python train.py --n_experts=32 --activation="geglu" --moe_layers=[1, 2, 3, 4, 5, 6, 7, 8, 9, 10, 11] --lr_router=0.000423 --norm="rmsnorm" --optimizer="soap_variant" --beta1=0.95 --seq_len=512 --dataset="wikipedia_en"
Below are experts of layer 9 (counted from 0) of a mixture-of-experts language model. Rows are named router (the router's row for the expert), gate (a neuron's input weights, with its number), up (a neuron's input weights, with its number), down (a neuron's output weights, with its number) and show model dimensions 0-255. Each number is 500 + 50 x the weight over its row's rms, rounded and kept within 0 to 999. Numbers have three digits each.
Before each expert's rows: "comes before" lists some tokens at least twice as common just after its tokens as in all text. This comes from a sample of Wikipedia text that the model never trained on. Tokens count by the router's weight.

# expert 3
comes before: "\n", "|", "-", ")", "The", "In"
router:499603420542532557428544402554522506499542415497525521440501494428452512547428481615440533580420539423619525459569437527495437446508561552523516482520561484450451427423524480462532508541556565489345497488515479539510520485486496568469537455575443528451547466546397445424475516471502519632543437519496462572454447500522499497512523445510476477471581449554482455530540529460461469486511529532460449466565463477520483486492588543423447436554578477432464498650487547526408588449514459480455473492527505541491582507439489498506604462497535473499502430571446477455463546453461555529445504511471534517570527454482594591470484560351492453523425471511479456532563510551449527546575499497505595476421527465565514445473530564527471551452509473452386526561516548568559512510443536
gate0:382499538504504547498490549498449346473538501501562440540494509417517508496489478617465491490488435497582398599494486498521505477525480492400576500475470519473507532560463467471612499318612458499442493501528502514444503356482419500635500493391482513389420511522535499535507428548552505440520470499590502498520520452533474627524477442586390506492508458435489473520564560492436551436508501499504515433450496483443492512468423499446509535570500616522548514534524487481533463500461632477453500427594418571514530493562526499443506590529493514492526567467369494495468553554502485529511356521496597522584478458575497482475456515490540462500481499505495544499496493460512458484491424522504519608502530540477468470488441497493537482505497495536500445522467560446560498488406477
up0:487514503502502564535511550498478415462415490495532478523520414464497508501505506494407549443468507491522476570476499448511500545513482441495513592498498477530492568497513511482494520551499494518490479545530566412496498485494498446435552582501503463585500605497510448429553455689481532501493507436472565510530473521535426481590495558536499506491463477501489487516502657494354495430457525463497451409520625498439509566408511502476498521471481583497544575612479460490476510537509493608435439438507452477431604466474500594497500514545525466541476511304495423360501493509425473504486490493530460505400438487501503481530420499493512480571576533494477554455714471441505473491556512498507522485461505537507567473511444530547532480571560514506526554464540396497439520466390493
down0:528535487492536487499518581629545440505548520434455488529598561565490427498481470453563447494532536495459533459496617463471423552569502477451426477476479418586474518476626519480573549451551569427532516626513474496532485391583502511514447520507533555494541335489474593530416492503502498458417512565521431531387480446563493528442514462547537352487498434509527516488567482533648460511516476506448549499550521534480469517518566593550474506499504476544500503406515533469423500527486514523529506489418500519589455593494488555519519490472498516485412486494498500404620514506537499511520456537505480486519519564502520491499506467535492463385502590499542508491481472505528514468346460488505500468495514504538479532522454558499503507434485298437494411508485525469583583494534479
gate1:538375521473476449489548496595501473509505474501488503513455485497467504473489538478469502455528481566467506492441514500406546504505495404512495570517496478506502550491493509603503544442451489545546497472516475515462451496470476540506542545482504581546418443469464469489507400499464490445393469476537505444497393503451475495577485504515490504501506460575728471485527410503316465451496563488454508496527523492471516525411496427393485493600504501510551418491395470489502500525471517503453503450464485521500505595476607487498527456607470477497500495496462506468480406466476496503480497553496615503486500497466556525416465474512476661505497507503370474478648511496339506506573492473501540489443648516521498562489386529437476590495493414525494613487489436484519503477534486
up1:545477582493489464454520516508507438459505522517555501540403489541511474481543456494538462499552485478533524480502566500485518509492570529506490531528524533469453493500502498504510524421498560471512566502459492468500482461560586502517576541489492606517519544474430536533494480526505497574495469515461399464504396549505462584460368460491454409483475471493499509535478515476356524487487510682499487505566416494508430478551567496512536387551480477470501446496507479522500524557520463474499543488580542550556496494407391548469545459514504525431494505635500498451488517553542476548520514494507543477348390482509548569344505445507531491503535496525494504520535324529481495488544371507480428490409495505511512290473562572509498519456503477467448524634484453459496406516496384
down1:495491500507508522479502581478479502469526605542554513469490494491520489524497446458570504523498517393514575525488536503446469520512535500469513501378505500494507556537498491459454432500394500604471478515446502410504529460461501484486513487451516493359581422497472596538557530414516439544505543496486491526392494492423447482449479561484539587488500468484434512540554449497516461510512498471518506500507272495414632496445543461490468545508532395501510453494511483486488486490540506617443495451452538465548555509512531528512498407682505489470540507513421491522423512432493465510500524574494537484490420517500521574423489540565482539482663501504528527532482431509512503542455640521549488528534541534455556523498411582478507512500374494483549519447517490601554402569492636
gate2:504548505509500562494512531527588510546503587350455499521502475451514526488495627412386477497587479504570598509488377503496367464504509477464455511495521373433472500539549408527524487500534444450578521493545466488503492598485391494497497534486515506496512480512503477492490521503502507481338574573503499453484532477468506517661524477500458383447510497482486454504537616502486502498428500493523452503374590399519391484516512501534576500413511501474564488519499501504500509394501505493500617472511455611480523526477385525491431505476513590483581465590517569471499497421493474425500421497430552500505485567508358526529502490537516480517478462499502582506449513494507466503524553502566549475504517548622475532442553514532475514449439494590475506516409521495495451554502503
up2:442498447479504553512663536460578537521495623398507473543498438450511511492491537406470556491584490503568505495575496512490317524552549505452375505500503495470507513634484549518469554517497479487493660498498452534500489505496509497456512536525431505475648463489530479456495499410535536483449480485497493365365553531475472506576542482494481499499547442507523501477512509579479384497433477500508391506482491458536430510442492511592543501429469439511489445467560503487489496499586496496500428522500459494511505508473524601447483446512514531498598528541430520498466451473469486447551510501497520478530475492503373503505499420501388516515435441499433617524519505493508492486496578475621534482514493558538506574447549547497475589435502493589492498549545460461372395501446468
down2:441492503516424498501491410500462499464418495536590518476506488492478569496555525520524502491494493492503524512503417493456506485509509504492424425501459462502503749512542456538499492461414451381546429492585487526555411515569588473531520495504475466464369505469501498539499457526499437523527537481607494495514475497486493559474500486492482466488489478477496512502520485398557493507498656483418476471582425501501460519501500494512519450478499390522513393458452483417448511515495433510439486448455474447507488515506484397417502500460503527565455486465500502517520606500531631501592498501444467463506498500560649529503504421459462506515329513516434439481522488347531509478503460534475448528449502517453531480493539421508507487482357488427425499495445638498524414511522570
gate3:571583451501454519503438473439607433500500541520501508532424571528492511528487492535351494502406539370518503453503464507468514489556355505413460512512489537442509528503508464514484496483551517433545480499516491522533543498499564560500321487499439466463486533499522473618478503468408500488435589500466463469504516506477498492565572559481513631494510444453459507498447686502438490437502568517519494517611434417551504458495535470546418503370546477500441503583480487416607418433503469408457474491482484487521499496503525532495491517495490465499563498456511544469533491541517543468392475468466594492430512462486493510499543524530512544562435525513449523387535501529535451503561620446475512493491373483577454502457500531517412459553379507524475440580480509475506581494498537
up3:486527537523439609539500457611485546408442514500475492489549544578488642545499478528468503490513473559526587539505467535499538493497503517505599542560373520513439464510506592512488433519507524456522514411512484501505475492399495564500454419506472488568460494515534464480550464488489505666528593538450364505622476481496610535496398462450515485524436408520547556502530504500497473447472530491502475571408443515487493541451490491522439500586511512520524435581497538593579379518436463465521496522624512362505503480553485422486495546543502446552492546529520436501424429472454543486565492481498485519495402485513478530510541479501399510530598468510495464680499495508507423547497501505494498530434532547552604500534490524538508525540430515489493542462397544529536549498508605
down3:519512396501513554482397502495499417522475447465491527480502501554450503555519612509519609537451502612520530473504551470505487537508565505499485512549543533478533439506505549499443541500498564582504503416469610526451519499513499575505478503436460546514508516461500612552570406471613411522435523434390506573452521531506448475416508584496562479518589505453496525512573401445463500500577394511576519615493450479502497540558448576501527481465557500512473439525508493554535525501420593532495538541480533579423375505493553459539456557482467484527486462505418446504420550512493470513515495504482481495429456487403430459495449525412465482447613494503532471589503515497327478496497500499380462624470395495500424543417415460504506510525449394494486540526494501526523533576495514
gate4:524434503457579492499527483508443530560403476551492408466381518513537558500512452533499417608529532496516551539522476500571523503509497559504544599501504500460501481535455509533566477395436501562329482412500535494521529459538550408497516473551508500490498490549478473423476501521526540529499506527509548500498505554463438580512480503511569518453485604502502470574404521453500453459425490525499500524542428466483503507500494515420491478516498498624524522534536456439513549504496507490477501433494501497502470492591479500498489519491633495518506465455515509452487504273468485555435520494438494488389500450489481477487491544491499512511525494490443527451525502563620490475499359500530496468388348493500589464401506433517452426473463664513422530495419641491501507504622504
up4:502514499480405587527353519495507571457498482446484537431509505414496467485591643444502507456494426502515447465475512546506495505378595420438494506426601526593511507441526495484528533498654497499585507517513482500482517606490515475524414580476516596482471503536523523564508533500495460500512552498454409546355501520528437456550501478455399432485500500500494533502537459500502538501551495498503502467375477500507493489440513463507565489506449514462510400497490519511421489507529496501497461503490530519602535500421507479444509445504336576494483506511533364418472521637486516500496455463512510508692509503485457558507507511528461483501506552499531363500486452433343505523466499491414503541501510480372460549499513514506506552523460484490496473505538440576493534480489505
down4:407500523381530645536507588496588492499535536532588529477564498501500461494433483463497507569461583581503580538500555501521540467498456503477506616543524436505427427481500500540529491476438396462531489493504519545478504511447620514497496487500575547492524492461490497363485429489483490512512525637594524446464529503498547496516434451499484536526465538541511551499505546521521378465374470451595457495609534526589539458539565408479489485495470481635476494528471506411563498524513521495507492483502388508486395494516523549539412554495510516499490463518603496529480604515490474451471389511387654477445626498529592532503520498501500498503505495523529498472490544403503511510519518499512544462500557435499500497465486443478531598518493436477617496441505501500515440505437377
gate5:455507434499497423503436551475484560459514478534502517508505562656538510443489487499447382511507556413505645559516506495503512496370495504504498385500488452495542491448447572470496557500500495498475508477472514547514524423502492444498511530495508531491493476492465484485467508496517542593476544449500500489537487645624466500578641518554525503536522670515562545502481546480502502487517500525512502562462492477533493549453486455512467479514651505541518473515484462381535492462495319461498501410427460497484536603595612513554520491467562500477487557498511470500597408448501502502500465548441436529514529526547500434494519386439484521437494469561497437506461499497548492499470573500631524524440534518479514539470501491470454383416461498443490491477502525497598656466454500
up5:493517499500498567508554432524502492561438543475467481453565481305489483497514498414535568507499492527403385475420503514497457493585436505497522535525499497546530509500553505531545501502525529498497507557519480461504499633497499500364501465501480433486495517483501533520499569501487480417504441612500500560491499399433502490442358534438455547492499441550460448474560493500476532459494498554412491417516540534478511480591550534506502498495414606506498511505544526619526507582528658540514500472562578511508444447522475372455436505498456530511497477516497599492367545537498486453507548507504579481493447456493500503523458571564514504561494591397500580497511480474481516523452397483405413477555481494470499411537430479502654604582496519515591500513452449580501451511519508
down5:498524481630490552459541547531503399543584557490455493516525494458586492499505466506612427520490545563498410484530496512498373590494478546509505436542516420588409521493482522489441567508490511503519535325349477476543507539484555452476511501495574500465520447616478487479510588539464513504411500498537520422531653403462531569521501518515509539493558471483507591466487492520413501544502476510475584493525499590577470498613565546490495544511451488466509504538484557486599521498425548537541495505520484526552457436471504444541558547518494489508495494503496478537550425547525513506578551460523501449452479545522434349458484487497462509484498463522496491409499460616522516479474499592534462507515453623502561480497355393563610465523496443430512512509517501503569557435492453
gate6:374478510498428535413481451567518506511537490471516481392581546559577348547568553493524575451407452501484498515543510518450500399522515551543620550545479485514500434483455521487507504496493501496488518418492561449546531586633500531415514520423486499464493449549454532461494500529521488379501479506538506490547514475466489460405595525456501495532410494539505505545421532452509490611505556502539537493641465492551429541488477507498478498407500512554457563520546499438532475484539489448473446502462444484496498455496502567502542483426531437413498402507558415481557412593564449527498505473497565514424454496539530401499456572507492477440488372430491523455415581542508514493514456445545610475513519491492542398478599551503503649501443531455477440511448498492487474592515434
up6:469557500447518512509499481436517526500502551483518559564626499476426508502451522486483340534504517523492455553498637423452526518464457412537523535497501487507471518515563510505456539486501534519523458453485500539568511472495501499516496506476500465508450476504541541482526484526508527515475586481456467491500484507507553524487532500422514493509481394454500428563504518656500429580469502484430470590448507501536500416570518537470507499508511487462561629544289427497498508505531537491497477513466492530555474499644530544342504491534424470445494508537549497520471383603368499479446482422501529502408472541521497508369508453508498505502504471506524482656507576523487511548503488581414454482539494469498435547566362478462564384517399450514489501532512543529500398563481463
down6:538536529452467476525473480454581505460465511540499572397509481394488502493509506508516516424602500478442519531496510472646500504551454516498478502508444458550506452499502469499512485504503498586514535428543470457475465488495504600487476548535505471498517461304507468474514483517541437412454580497484522486608526444498447438396380506496484390462511519553510455503485493500501570491483508458519525447509500463507598473484514546534485523436549612556505627525503528477430518490506503484509500586450446566519527436441499391523432531556497627493513485486485574469497483523520487501605429495462500460539583532477558499428601591549406428669486496499486455492529434491514511492453504515515505532547499567466432498513389426503451619505600438473586518580525491506605464452452601
gate7:434547457555563509495509540507493500413487555539490502505465502477473536500524488516586466343472457671480492465529506519472505511502443561510468464458389523650518512590603470508452498488445461484553500578508451482554584494428491540501437510519521479502492504548476491508659502515549497506489504503500534495541504502517431423510556498558533490460582485564507496495491596531508323476491501502482462552476499448511501497408515500496506468489512497469484522559443489502502555429414498504549465498496621518543528490422522484452501500528506531492483414568488575586479477506552404500500545419463454516537594418482531522400465518484576486424498488521424484499391492466334498450509382587513499509444413558500551482441539513530497482544607560552509568508491415623518580488454453
up7:489565437507535525488543500494527496367496468495521508473376549378502483468497499509361507505576381504495471489410493595413523476501434503515491459551471519569381597459478406549389481510537484471478510441509479441552511595524532454471459498533495526451474577490510519632531626481523484502578495489493489660618516518561523475436524473546496429510508525499582477416520592506515450440457507485570485521473433521534477578515538554499543499451531502505512476514552557481493545565503514433568449503508506525496501477454466537546343502482495491536423485531488478510513551492397494500605490510426555578513492502575604537495499533501496501520501486581440423451581487519468508404532446430493526490438489483518538445579502488577444457488564636515497501444522397496507499533429494
down7:456484513457488425490410401501497500490473536560481497499467498499587512571432422440535500499499488403512503512591541494500483503546517537508465334454460555495467524513581499491500432494509533520505492474404570405569518515695490536524551492464500489446516434458470476491495469499440513491515520492429522535464606469494504580483458584470562544561430417394557488435515495527551564554474506501496438502417487464457493494445607519510432531509476483546463462466412492487469525389586408376655495530485390412496496434498458368503389367519474503504500481448469511522445516400521550473508494547497480487540487501628484458606554545509549471420547493467457501487495481500508484539501552471491442460514484570470487557500574513577532519477504494469512518512570477390484510481496496
gate8:517492487504440454412485454470489501577654574455499496375528460452511498508502463574540495494612501516592485498454471533537537504566501452500427486500498496572526693535625571510656504511517460493461559491555531537514491498464498555450519443441501504485400501455455534467584298528498484500503448494390446494513501499523475512488505510492650471481522491481420456487431365547496491547524503512566468531497482555459516504500558463532465490490523499496503546563500478496576550506574491542492479444536511291493478498471486502554491500505490479504552497575508494532501502497508536508493501480499497485496621494532569539523499491513369331513495498503506488435519508505511603534501496544454480546487377484503504520502493501466610574497505509474470553499539535555518543565542500
up8:515502536501561498481508498543593560516385425458522516519472501500478528502501374478341513474448483558461505500545522497487405662505492606512524585488489495488500364497486476438356354480505516495531441495499539498493536499591499387499473569485518460506588486479483501496353536534584506387467502570486490512505500496512608486498416501494478505471481469556498538486493496404505508448526548472504529479503475496471460498525442510456587500586500503452519500243509481543407487469494515474465489587504524501417572523627514494348511498491507522453473383513464560464503507566494500463619474509512420523500497498460494480508439455524527515573546505482489498504528502499493518416415497500514538471501485518508497491395506492521503504473490530497508466520500455423518456564521507
down8:524434509396451536537497505533464382534529522456568430490412552521520460548573521504512499497551554514511495491574508521499581467436491420501505404348501512452564512598484481635499408571502479500593541437601477543510493497555596519475556479498526557512470669472539513389564536495579522513474497510449518494487489509557458501479591505504435490510524566464520516496499571530327500479485499512546508589476496468474520522437437480397551463477484406503551452468497502458382430445550548381492497444563583562498435487523392500498446501537528498466524542502443501517455393420541541500505583464524495550519500490538547456528496507543504510506595393499504506517505493511527484524528500462496493517538551498467480517399425496508487498511479441469487491441521499484472438604340434
gate9:498551622490493441494568513507505389497542474583568413560526500566465453445525417527494508486510622484527493598491461491591510487544511546558525523493501562501531506492364621461497560460399505585535484472506517498488491499433500489532366480499503486585396641466488468462484488508455406562488464454502511495517510562527493504483548535448481498655496517455579481476531420517504577499596489510572455486579517495502498496574484497491501415426530501478529488503520540489502470547455518513461517539568436515528510504487496467545495535396456458627421444552486534500524496507444409505550470534510478478507681483488606595508456453491499470480497511560365424606495515492503497458495528497606526417518454540504509504491568576500531474458526489500462626479478499527553489517512397
up9:375509409481516531485412506508458509440462505375490519443517438455487567532485545522420430520456496497481577501526598510499478502425609500505484429503407458490500416499646345640570478504510420459477506503495475495529563528503503505494521519471407504407499488560523500574452480534545571402516566500541514596515471496574520499554499572547486543491537500462459494544445494486484404475436455425469507479411525508535503479432510571473495605509574388476538535484510516541493478501509507503499386460461507446496430429506500575527574508561512429300591529414524498487535408519528495490508548557427495471511394570505565539498494512556542579564521477483495555417545543509453426622501505501459509500513489475507442594526492501469502443495477503504507500528513432465537498485529485
down9:523525546479465494501498512507554539497424499485479504532495590562423551315350548518486591498519562545528475512494488500529405506501511556501625450479509473556526489537504504550480469496493507327452524540456482532499569453516465518494594511518504497421536418536485514504464503498539465499558494522559481481562476544495438418455468489526644504378515512465495464467484397513495489522581379620576445431525507511517605496394466447552500501518420521559584516502551498481477458609492505575550482534501471596506580488505535490505497483553489453475432509452521524460546497491504508446449519506495458513507510484434467481621625455393545484492519502517526501502500383502562538488527490459486541577505508409501515433539461418525496497487491607473414508491497494546560632588552483
gate10:507514516513527501507463536495534493503514509523449501496495391652398443530381530495491530456505508460573444419509494409515490533476550392501520518511487370557473533436450507499415502580499595498585534521525465490504503487495546520568485490512511453505455544437496480514503510502622591593513653498486514495541498441545485373498509480531494494498493408494479458570507524413553499570497420543499494487482514538439471554505497425410494474517369491486497423525468487519500503517423606456451439480517529515461574376508409507498507496520498507500544478514466525489578482511363500488418499508540579493511535513494511474585501434551513480480507565500497699453494396557528558588507498489498535503443540502543495480458538607437519494682502507495482531500502581546481498426490491
up10:473500485433455498500497500507495534517474481477526519506490550402508588478593449491507448556437486557401550518477516625500528499512427610500480491479494647506489497556507491503512492369509364541475454488499497501502500535490500504496500530462505537515567469507501533502502462550333500406481431522517449592379465568449516616494472557496499482501514598509514516468429461569499515421501518481503593524502485482510523457492469646643442558460593514496486513468503475445490428454533469514517503515559494492500456662474572382475498499500493500513484505456561377544447519445564524502646479498425499505483506488526513483385574535480468520521499481497567408505496649443469432468447518516508490494533459441406532499582429426537456505457505502533514480469488430495562505569489508
down10:469523478497549449452507502498544516479495565481495496487484473419568569555555493537372530364497509340411546502449404482427509361498470503502525583421528528520478554460488521495509472505461578482454480448574601469528478500594508468533516501478498505518494588510484518614555605519507462536575568490473522473486429529465498503491477510646500478468488511545495504550496486495421462505502469608498544495424488475448490593474477474627527424461386489526484472403518510565506419469502524594488493502523457558511403480508487449474385554469480494537455550499478528509494432465456570509481499501497574510468559492440484471510504374487500465486493534503414508566565380402590545510494512496535645501457576502413470497509494518556471499500494544421562484367475540511458478535488433
gate11:487503497505492539497509494533482439487525506586500665543482442432459414510353458636467493500516485504567470568502528472481500576496600502581469491484516551545463491479501448457515434633520382497473413533460535488518507493449517427562509504500487456509531500505537435518483498501558516460500517460585580502516477454500588536434434530491443541536515485597506440507540499482487626465565467483588486498412506463319501567472501500601494525500448417400597445536483512480422482457399520466528500429500420501582514504585483664478472478468585519519496505474514391477520503440500418471467506506546406523494511539502485413502471521539436486531488514500550533457463476504570498493416492564499527458445480486539590496494499411398469494526495511498559480498363488505430535509500524
up11:433256474444491470502545456505425492515577488518524510546484522505448440516482499433503503538529514580581490501484513451550505510540533446502488554482513468527566532500574513487500505480416526514549516517498494548524508524507587444448533557583586603535441453543516480630354521497571507516555487484550479518519331468603536493580616503482509603428535588537492470500411501466494530479502531505520468576497521486499566478502563559487584442496489474503504559386498458504503530444505486515558452449491497510527418541504413594444473463468551485543428528501591444501604481478505507549388489658560488509518497580391491457499498552519499506621487498460533480484543538521466505525510498504478495515498495493461541513510478492490473535553624499472500561499509513496489445498345549
down11:496519543498399503470449448471470470673509502584624503512518470483450586597422480502490455492413485505426495539535510501585444473458501500533515497404514493491448486552444523434409352488606503526523489531473518569561496521550552515511554485309560392541546501397545508495476502524501473560512480486560488504514501459445488494492539554532501575545493457564472509596502539502567519504498461747509493521535422522498530535565496483491503502518501493481482526283423513377476492637468497531468502485481584548502585549483472548496573582495544459526513447487501517393500487483535494501502496507501471513586510515508487467509478513500432498510530501518496486499499467463502498512557538500494472499444483504479508572532502387402499476507391488493476515493486519540508522525516517
gate12:628575547470495502502521481505597441435465503500632571484515535477501462418524463431465474415366510523482562497460388561496543486579544502513401490528441468612492490489548460455545561602498543482527480388497520545504519507517483598512499558537522507504444488590507548504403513635482507512524500507443499534524507508500532580532490481486523449496519488449467524501513500461511562501497404523477509552453441498499495459474562408524279512534506507457499576473569502482522441518505513486556494641505514568505470418580505499506554582512516497514502531499500469430467350478524526542500519492521419470527533398498503500499500479571537440490444479510531522511506509500447496404473443445494443551478456507505449553613503560503491480436464391450632439459483494406484434498600508
up12:498455499501431579506389494464522451535516533515436503525499411456499496466579448620568495539499423435435460507558648475549498517533587601499456493543523467492567427500496494484509533420497411532493542505536561510419501504501532488499434501463491484491499572507479518455443478501460378461486427458471463496500494530483463436582489532403630569437543576518512484500502503515410487561496497596492484453510550513528497497495501579532492423479510548499681531527503493384535433495531482523420491420478563493470489464506651453488500482552593629477496511557461452560481507494500427582499502469422591520446502526506500470511376492459470463505504582488493482466499501528645506511442535560462478441543540549579478466506501483471501584502615492500491495571589525515506432536550605
down12:497490565521497530501479489540525457471486498470505457503370459528372525544511573496504419552559478539569452398500442447495602489582493468450530561485514497534549518485531529493486530542513499497523574508525496499504477469488501474539502469613524382491491487553433502536479498522475418505538502491560407404674496501473429583566500507469475519520513476506494513477476335596495530506480487498494578521437456527497503481523508458520479415469487495539476464458455501395506472596558389481501500489496372500520486630462513434592495498414488539517508566578517509481385496514520520419493478514441355500463526442509549386656408479503557500648498518460447441453497505459514474550517469508458490502578506466499547503405487500663522524502512466486470527451544497504504502454517470
gate13:550521483484511493495476512497434558554501492462577530514599594485623481497607455541503588415428480531470422498463512485526459477487501402528488480619475502452650477500504527526498497490496524626500509479504541498476529525553575499486504434483564499480507476499506661510501488525513503437507464503463641522501560501496498506502493501502532500465387499467516408465462469495540484474483452494470490491486534487427486594557471470476496513502463439395499527544502491499499561436522559521499557438546391456506522452435497589523453471514520512370437403509507630491487513565388508390533513507496548608350480494583483494454394439502472495503383489533541486373432568526504449507484531466529474617510503516514543499478524541416533459437498450344501511515550504497496477456493507
up13:495513515502480465459543536502500495479545492531473474519470545397512508494471458424534368603510498518347504488472501498502509554581502605527493473335514463524492535559556440494380562345537485508372482487410465507532480501477426646515517534539491483494503504503502480374502486501500544664502500507521454476580444540594494503513361491528353468548502523552473572562551496568494490495564510439474550523528501525521501473493503487508455509506504510563474500447579500447489463610540520446397459500496571487502613501435522414526489598548479499499520498504519499516505346481536570483450501444500455465593517504472588459508585509499549503423572533452470510546541449482523633443511488512539508498499480497509491498388499495506483533578562522526481502506503482488470491510513509
down13:519514514458500404447361410542484500496606560506498531613482522500479480500470524493514563472425478487492639490521500491518441455483474480506458535522473497455494497575500511686466493451384523500538484436532489474483526507503514419527570505509474499553505520492490549537536485595532508505532535386502525500470524498529502436512509490508551508433481511508491523484426495490437538495488648404599521520462541506481469532506566495515517502442496502492609359523429373497521507500586463489610530525499506499517509503504502480426474403482502523476475628491507503520518511414524472497477531436324496559463486602498440496482494676450495419470500470502549483538488419486501486540451650402486496494512480435538466479518494507541502493390508489495445503523433503636499556564497508
gate14:671473547517522518556507500483415464504508571535511507421630360514442446514462554477497448592458508514361512552556452504474500472543487498538378447469534483676513491592476503535524598509485475494427360498505407448465481435553482469560501494477464518607415534438454505521567541497470423521456494587450396568522519519536441503550400536462491477483551499532491431567503414517532458501498555561538409503478496505456501470505608488516484493586527501560542466546505488515503556488452598502489522517496555622462567509498524495503515595485522531513482450520561491455550459502476443548484485436499402539465409397527526492535561435493504486507478579528490521513499527473507522427531541614503393494457508528473498452485488499615503535489478422508475500507445500419515512444516495
up14:464499513489573520478517500505507506440468471495485459540452513512504534414487552459472479450495473571503416499556488577510497520554575502493393411432362515499477502484579525521516496450532508459504459572472446539487478566487480479525437517572437483334513554484444533495471514520505600503529456503377495582516520695589476489517536506419538506564503498562555476542503477515511509501533496465486512504498505488505494508467471479508513504555445510506452465472508499500488533483439555484512475484498476372517537499486428572476483549489469411498489697531462647493470508490471459504400501512510606468483501515516231559502490433529492534505564367470436625500482432468405460486500495477499479515544550506499513498499506549484529502503577493468466543504529601484569559525509452
down14:611627517422597510552517481496564476503471535480483473505496545511618446476492501485501526434506501413521552461553503685573500501515446502481499469498501392483535477521492503503486455560470509492514614435485533527552573500506600520482655471499493599530419510403462474495512443499540522505504476491499459477518459376431498503535499608496468523517515537502521520501487569517374467453531413515477580485479518455494502437495582480474502485558480468498522522459497496523483500521506378521534450466528501537488512454502561486492668498570597449524574502477519482400466377543622454483489507525498465483505389557501585502423540532494499505424529422500440472429546542479465498482425478449555513334452557514502490537479504498584509471476557490497451501445435455526534472468543603
gate15:483425391486561465523494548498495518503481466485477516443538500492507490449482523481500459496546486615607510559463447520506499503584502500417504498561461500501505522514498461446482615513509613468459540488508442400518429539488474533496503491472533461475503609519464483501654503494509424704523478505513429557391474629518520495498377504499538526502498512520494496512481465502438507502500537542531486518491499507500538547464553494495491513505568570499492489468313606495488501566403503487574500546538479576445509504496504628656516349464344496438471448496508479465485546460496501535482502500482497509503497482481503613500484523513505498564505518490498567508502421536398489649547420495499531427498510487492499491461473577410470462534501505548528516458419517461614565500510501
up15:492458381473515472499493548494524582511474502495497512400463502538518498358504501457528497492513492622641459474445466519511497609577514515429493501501422513534501535528496505491451502496505591497479580501515494500526488550497485506471549501485572487415526640563477498478697501467511400612502487465517467542449550625501499387506394545446530499490500507518494405503414366492500506499508502500537503586492491503497501554387501510499420549502523562499501454506388531465487493570409498522514497539511517496427500528484503628674522456501417497499474515476512478501515514529497496524501557523508495495497494476504562614499540499506492501535483489438502546517464466498404493549537385485488585361498485454508525523456458581434484488529524468544584521461452572458636531486508524
down15:337674441462510493480482530555509493501546478478502565594500512536501479464476496499505476545442582510483559502499496467513498551484311533499481494470515503501461503475510486521560496499500520520515449777390535539411485608630510471477438506524492411465505492548517492522513505583489504543508553454464497504472496499490515505499578518471397422437501493390453471507421502393563476550512526452559439536460493500515449584483449495500547473509465484503499495516584484508596510492486489507501633501513549476483444505519498535527489518519496490458458472535552495483451534476509533501326608506523477519489451583498513570493511467514570445501487493490475507481465518469505502440517432532509462497498510523511513529457432377445535517596514504498443513621487468477485547612500596
gate16:471524448488513487488519511448472419534533543474499404530510512485475514485498510429497440451346434579499508497524519597458468496471312506525507509533551497593499560530500508497322491459433409545451494503515511334526509462490501503500562535636509463491509485527551510516457468431503522496500486579505473535502499465433505482523501449581451528501505530518591533498574545448498427500565502531544489506522615446544495474399518452485517505527588514370536446582419492477480494453521531583485576461550495563495500499503510419490548495477484509488442449499531440393484470465519476500416492432517339521541495574573494560499472527495531488532513522500488446430500583501384551500474494524518466505499494510506503500505591499592407624483484504552502505604587460456510507599463601
up16:549492535498465488517466501489499539478475590585515489492479583524503468508378475519492493478491505622474522442517488517484506484615470480449722574533385502523415500487457493464396501515471489412388500500420502638500534466528437465471443362472535503571515476546495389533451538509505430413470501603500453505454501522457542503488461452484500512500509515500578573501497573438483503502524503509464513488503483432536443383483531362493527506502503499501500654614539499537505506605527591505485456338443499499396528503495495400517538520500593502435502476497471497508518491570564442416409474512501572512493462536517507499559465457506532498452417528478481595474541474492544513509513509498483500503472501490491488510531535475478517506531517602540496392456482500414531471594507509
down16:466390504476509493594513500459538550510541541527388507520495588367523519395445459579586509365498651451523480554497505543475504504565471432520489454317503665505512484388517605488584563531510501532417517556468491499544508611506532521498499475496451524489571573554500511300452404484434480465495519463508504591430519401517515474525483520501497514525510498486519405513452491508536501440506502538491501502465521521513502526488464519488508606485530507500506566495475534500511499556455487505483423523547520496491472558436515489473479554503455493490526539476513606501521563559480510396524499340503506478526510482484503469432496509575510491523513472505528515369492635503520476507496623450501551495492527442493516585508481464505512485576529465497560463513503472504499486502548616
gate17:402461503490468495543507489569496513497493484475487503439497573527499487577509496394370492464427481512618356456519493507476483400453566626491491462509530508518486718457474481487360423432474548576540483503481503450519448520502552536423546480525492515527509518494499489502431504553445497385574514517484533456500411497477487505501536504495498461521527403475453467523374514460472473524516498502619486552591532494465509458446412427478433499498486526506449384526475521528497487500547502496601507521499467491509515501496515508485545511488568453501510531449495474426580516499517623513447624589546477497450478503466469545368527532521485602510530513631513517452492505514443436522521372523577498498552427560497427449470478463499437487526430407471483473491460550445426499486491549
up17:560498439508499504566475504463422473511533525506444533631546497396429497534446494540478503464575501497561441509517485438591497492495511461477477476504537474393498527578505494551459466416435506509490500420500501493635475501479708657467517496525517480509437516498555480477523484452543447603465484493512502246516500449508511504520496499509461621493498498491367362497521411442502609542513448421515501502484531511492496553478501498526594499564493482505495504492520487524611547560381464544520493530453501551510523495451480569496434516424480493382462476564499484478483500452515492496426560477506496522426554514508466569480477511503518564495501501503514498509500404588501494541567570520422505481552527519491564389609438502481500437508490501487519496501541423494525524442491492
down17:358559451508570508571498618510614507504542581512435498443516480491494471489565553495599506500499513483492554476460484528501549510488548278541538499498460418568507516467583518547506573512500562537493459570507506518492498491486492502470497513481506475491569559432523525487490516499492478564460453553422517541567521486538538499487516500516541498457498606486501530525489487598495490522447526494519519474524703567595504477587496506452472491442484547575485503496606518539508467452584529551351383499489508500499592590511507386442502534456493452486588524491519594500497507497515543498617505493470570469520484534463495689505540510532501373495465452487487533547518496501524667439475525503452500472465515475505479469453470461514501477407445513521493569498474536531473529544538563